python train.py --n_layer=8 --balance_bias=true --router_z_loss=0.0001 --init_std_router=0.0263 --norm_eps=1e-06 --init_std_qkv=0.0221 --init_std_o=0.00553 --init_std_up=0.0221 --lr=0.00179 --beta1=0.95 --warmup_steps=200 --doc_mask=true --dataset="wikipedia_en"
Below are experts of layer 4 (counted from 0) of a mixture-of-experts language model. Rows are named router (the router's row for the expert), gate (a neuron's input weights, with its number), up (a neuron's input weights, with its number) and show model dimensions 400-479. Each number is 500 + 40 x the weight over its row's rms, rounded and kept within 0 to 999. Numbers have three digits each.
Before each expert's rows: "mostly gets" lists some tokens that are sent to it at least half of the time. This comes from a sample of Wikipedia text that the model never trained on.

# expert 7
mostly gets: " for", " on", " from", " at", " with", " and"
router:518565510493488504530577434512515542594479497467534555446505454496504556442506486550477476468494536477545445490482574499463479412496449516506441511559484529499504525520485524478553526436498473557559484501502483525476490516426467419421505455
gate0:545461508533525475477524519480418536496521541519575479522569548537609535480476480538496553545502435511479508458503470516498580433544526452563449512539489504584528514468462529577523523525446494466464495497532510465550520553511528518508534448
up0:460552536497496466504480532513561481580460536494481522501525416519470507525516539466503573557524511476501551524459494529476505511554468524500505500490551610463459506557489547470522466505508516521469469527448344553520558452568490524387465507
gate1:530500496561473536592494488543516489499494529515584499492512477497527532489537471505569493484544542485500498566564563550546553436560501480511560526462420446478515576495532559493505437501595495561491512566495474518502522441579518513508486565
up1:444468452511486434466544462463484510481464538534522473519506503476512498472404478533551497504553535535455542478458531474501492430514525510516443594487474512452396608419471488599481486489425467509473498451537520585442457501507447557502498425

# expert 6
mostly gets: " his", " its", " this", " their", " new", " her"
router:470533450453524498461527501382497501542585482456474508483482484506477566458420465517594426458496546438561481544479513465455509424504484532578436563519472549477477537589550497454502484500554441561507506478543456511447489449512527491541478487
gate0:429544467536490499442480546520493531536475499506534453462494535520545450501485479558495485426471466535513507475548519519526512459499480545543516485443520496477535502580479418455531410462478443488511523492537503527450434460513540488488469515
up0:478523500561520440438500511491526498492541487457477542426468530577493504451437414510467531507484557507525518472496401553484503497513462439522508528478498540530513495515517469396571482497449486519497506479515449538470468464490541516507469457
gate1:573567524429583498544567526611444601519561536458481520492513538511614498488486452553529562478499446523506448492480558558506516581504539542524426429455457470619531503554501555472486508484460568484445454581474558517583468548525566540499451464
up1:536494518492557464587474587461437613456513463484487418471444495539557467507512472503440501481465467542424446562530518517526509515520480499574468550487470506472491529522448526464493494540489559539496493549489479507535517528513616530512453539

# expert 0
mostly gets: " \"", " who", " he", "\",", " they", "),"
router:524483463478513498501499481513530460521520548475557514494494520509562543533535489404557475496473515481556407502459547499562540518528519469527547466486445526506469483515553549509507514444542584543528502512538482513511545490401520577496411478
gate0:443505501464474500418498523511559546538566503498445526415463430529457558480533475585486470559491496513474464532506558505505560466481525489523518427538490579497547470431552503474529467479524547598529456563431523560448454534470517536510467516
up0:498487499516513424491507481434559528515552566502472518426520478517491506472461482552474431489483522490509448468501493494481501503498507437459592482498563528424502463475560476504500446478546548529474494559431520512398470519443548549489551578
gate1:570449466526534464533482501566520588460445453480522476514510521400526561502495545550461430468502504507445481524508554480472478471507497543507557483514435538485503496560519525470469493472585565506526452443486473512527480529471459485536494499
up1:500480466509441557538522483504508495533452475529393511575512423516495549492449567548459540488460458504473521501497483494549485467359460503480501535543545541477514504543450451557536564532521487462528564452481488529469493514499481437453508509

# expert 1
mostly gets: "---|---|---|---|", "\".", ".\"", ").", " 0;", ";"
router:523488480503472461506493515449518494507482490433492478484504462426494503494432458546440417482519545471481535463500559444489511523503443458498510495565449509548494502449486486464435522445522483580460452519607485497410508457487547417547446507
gate0:399474469550478533449460480541496526455496517452533456537582492412449574543551531465478500479539556489423437487466462521503459488512432488497519462569445496501465482468496441520513536440444545469468468487479468428483492455557522532570534528
up0:475496472453540554506471571483506436557500519458479542577474453506534512506564462499457485497537522524542506437497435458489499461431597408455477477519542500463484460539446482452465476510449461464473488511438433466536373512558469386551553493
gate1:538525511564507493551508412486495507451495487403476501484552484519452431547538523526533457484557543465459527518477490447513471476609510548524549460552416512522515470463461509492435467643507528492481521485496458494491527495498518479530539510
up1:458580511474476529494507488562516490556499538537460495470428463491529533446470420466518495442448515575502468505502546498460500625437567451477429574443555488525581559449530509483511527485456553483488527487492563519513533513504547555465473565

# expert 11
mostly gets: " John", " ==", " William", " George", " David", " James"
router:529518504552509485466543492484527455518494548532573567518411441457557491504501494521532448478463540469494455435455528510495475470529519550525466549437513480553481463472523513574556489447504511532495472521558457533443480581507472503495465489
gate0:501548476619499507521553453398484469454509498507585484506500509486489493485465470514520488455551543468484492508461485527572509433499430532470523461557457537540503474534511460511527410535506490534483493433455468530536516394487552488463515466
up0:499537470449446492498467499550509446549484523517451507533456506475560458504532443510482559479485527547518454543513460444472472509558595539498459480510469500482497383471502529551491507483408521463503527526491572472455482507519504463538479509
gate1:527476509479514476547498590490461481579508477507488462470525457473505552504549477500548539521491432534437524579478462469485460481502528461543472455508482513550474475514522488477482450527494510484451437485461557471464527501482533465435482482
up1:460565523518514552484567392502548532452455552515449486532425512505520505505564504400553483478507458503523496436503537557565584456636503501511499533492544524508551496446495477534541513576477464492519471525518504550532458503527448504558454555

# expert 3
mostly gets: " part", " north", " south", " County", " River", " east"
router:578495494421525505517590454469598452487559531494540532547509500471520533477516492526477480471493487515522419435484524530547522467586607525510495483481514534520484520534495514524472478432515527499543481480458438592440520498508512501522477411
gate0:412532576520465410520517543427535494506501496495531494512505519487397463464481466480459473487456516520510442443456464518518510556456507529498539488486489540509478463448585577524521495488489557521522533492484563560473472418524499457619488418
up0:486521454421488468488503503531418512454506504544489533539464476463497521505527484485487552519563487449499562454536512505533452559571525526480473531513474560456560494506448440508494551491476475510571530460481470534510504482412508492463456489
gate1:528497523503551565426466506420431489502457424476525499393512459450451504560513433473513476476532459530463510473475448518546459505406485469512425540454522513525521485541554492557473481494504499528484481497507483455403522555486459447495506436
up1:503434483469524451589461496447422560561514476500456496488480534517505408409479500512519478538449452575530547458482526533475454480474536459531436490446472431470459529475422496487499562524572443423512461516501496497515499500510453520427545459

# expert 9
mostly gets: " was", " not", " would", " became", " been", " is"
router:557607476497543501496501469514486519561517531543493494534457505433496541535518525509496526423415485508497439485461518499490517466501476507471513477522506540514481484544528496495461539474624519524495513537542508505456494536450478483552491494
gate0:487556432538514544566545498503510501438549474555387500588480525540501513515483439523476533524471461435475464546447568441493499580452526508526504483555561563552469494464515541471520575502501457506533501609592503496511546553487494532563494469
up0:521484474468597465516484499511516477479534454462435463550501535522475563469475482526471503469463474455504532556422546468472472600470536489560554520483477544579551467532530527508503603489480518514495429575535505494507543517486497553501575485
gate1:487532448465496503461466488557475539513506555449451561482492493434478553495534492498455490478432497470485504483432480450605461538496471419536476588503473484490491466502485522453495501474518517517493504553569508465501471522531470482542464529
up1:445551525441515605428542514522499483502486475442493567477503562528492522494466497450504434520516551610472526455544572501559470488633514490558494492505420384516524561505507555512510451471497472506508463556557538423513457542500534563478508518

# expert 5
mostly gets: " States", " Kingdom", " Germany", " 2024", " 2017", " India"
router:531455493482486437529490603475518515539562531467545537489505510448494514450457552581530473422523532463522492492406556535523482480574464505474544510541490541570486495528618532559439569456516531574488421493503558558461456525522461515515530491
gate0:529444532499505474492437514498499569484456500445458462515459495497522517518547481521461495462498505549479489493437539505469588447499543452471490462498503402485415537589537487459595488540465522477521506441510379495492451532510463582549466467
up0:515532447506492506488485453505535365494534556532527497464499388461473529575533520485580427479478537445495489466544464516457480509504484546471458501499510521502539488523484466536493454365549469488515439496511518492438508499567532513413481494
gate1:511503603527556464517532415502574472537529506519503456493498469516584532424489584497501506462518479477545462562502520469529434538543499460490436508539538512472433539482503518445494477517521465487455536529517516543448509492501468542525507505
up1:505461465426445468515452522584494463527515490442454476489411532464574491561529543495540484540556502487472518532532548429449527444483479451501533501532493489530483541491471508509547522423507519562483473543519506444474476505462492508493524519

# expert 10
mostly gets: " water", " acid", "ucci", " en", " dis", " oil"
router:555522520481537478428495482438533528543533554516552525534469509454535516541496498528499540501450530500479459463504483566533550427580520500541453517513534473518531465511496451514445504492534574460468506480497461461501405484452479460495530529
gate0:582490430509522531498494487536502478503563534458539469561535505538466569571516477493478484574505490523478478495492378460466496508532506523527431558517482481386518485514461462485494416558471490464477424503518561516458454521482442470498524410
up0:419477526522533408523516477480488523557480441410496455462464496430528478508543473577533543451467440580480457504583476564553546453497552515535514489551404486540470452481520537503496438417468537551500530503510461544500488600512515499529459493
gate1:499499473533498511523422506501415538510533540508530474531587549585482500449480501525445479510527514490426492502477529505542522455458498502559527457548511464526521474487457456463499468578468555489522546595578472447505470531546471485438499512
up1:474440508530481503531475472500499505494511515510503511467486489486490492522491534450495415472509505501483547514485604441458512507430511514432529420548520589498498540461538456494513495520531471513538537548463523455469494430496564424498460533

# expert 2
mostly gets: " February", " October", " December", " January", " September", " July"
router:572459398541482461428483489459547496566555561551555585473458404465519499463579464588496488475550540435507549471482457541499506466562572545607502557473491511555437462514444525533594551457505496447477415452497463556528470461471497470494519450
gate0:525468500512492514560474546524456548545530530539475519505505496475460552526504568535521442433501412514537510462464495487529605483425497529503430513497503487497553535438521544514574479519522476520450411520540465531558484412580494462487509476
up0:499483481489488508508507545506475485493484483446383520535494524530484550556464525501486453478491441554528524392455510508573575461432509565486552497460525484559446512494481462460515394453426539483465478510511500529532512495530499442403517483
gate1:489526430583503549544498500520514531529555460510554499517460515483498492495568578496417547504540503476522544554434488413506524460562568513483545490458468513511482531537545520545496417498484459441512507594485554497411479465488495522509512454
up1:567521494497525526551495524438510515488462431509499500461460410517549471537474390488485428503492481496522562485540537438530543515522392516530501399537545515556509521440466535467420466473498530471522564489430523484559516525521521553516497496

# expert 4
mostly gets: "f", "ch", "ad", " William", "z", "b"
router:491511474481426466466565559549479478493539528537524488545481511474581535515558448519502564507509516480559537468510556437469459461581605576526488548483451514510417441441484510487516459490532506483557440513465521457512497537508464555462512471
gate0:467514529455466510496451477480482470454496509462503530489576465523580622548535521507483494469448538484444498439525442545514494534509487510536467582494454537485461422462533524467433460530445520501510525531454554520524543545479564534529488525
up0:450539469463506518483508461477495507485508485448499419426530522518502535503517529480517436469434532530480518438489489482537463431493452403530425487494500478409516465539400521487526501439514536490495544484478492504531492489498502494528420536
gate1:424485445509500441542517492436474531480573498396613484457494455433476496461523459536488491495452547526552441493458574489559514553469556470572493474539497472475472512479472493522455449489511494505518480500455453469446497466512503463498478477
up1:507600506527458531514504564614472500496506487509476542572627474549522483506534553520492552470518486487483533472472450549503463483552498493499501528494565522497491508417520604490511592509509471531495566529560505489533493485491552481514505538

# expert 8
mostly gets: " University", " World", " National", " League", " Award", " Cup"
router:529591546443568432477516512391594579556549523536520515539489477457511490545492518561542488467468517526515480502427549504502489433486489452562542558489467512453561497481523586503492459504514578500517433476459520509411489468499424556578496482
gate0:513542532496468593498493401493482501445431439473559551516467528453421493467485527463471560523462507492529478518451482436503507501430468413540524549479534544513496570520450440486528529500515490470478437471522459489544437465530518547460560451
up0:497525613508450538492405445521557512444429498434438515475486573499523496448485528533451517487460498532511485458420482562444524476475440365623479514479512535496500549502461501557469504490451490474440552567444575536492494469551520505462471491
gate1:502523523543529475517511534476473455463494532451502461493468474475399492550527527495602491568544529511453498552556598475547479482509569416497476530512469514498449557503499513470473537440441579492467518488424509491498500546505514507534430469
up1:470479465445570589504528483440498464547485501557452580571470496528540470491487524510490523479499568530548453459480485526491520488505507427491542517530575535568568475493514503493521455562470485471482549453451473485549464506599518497513562560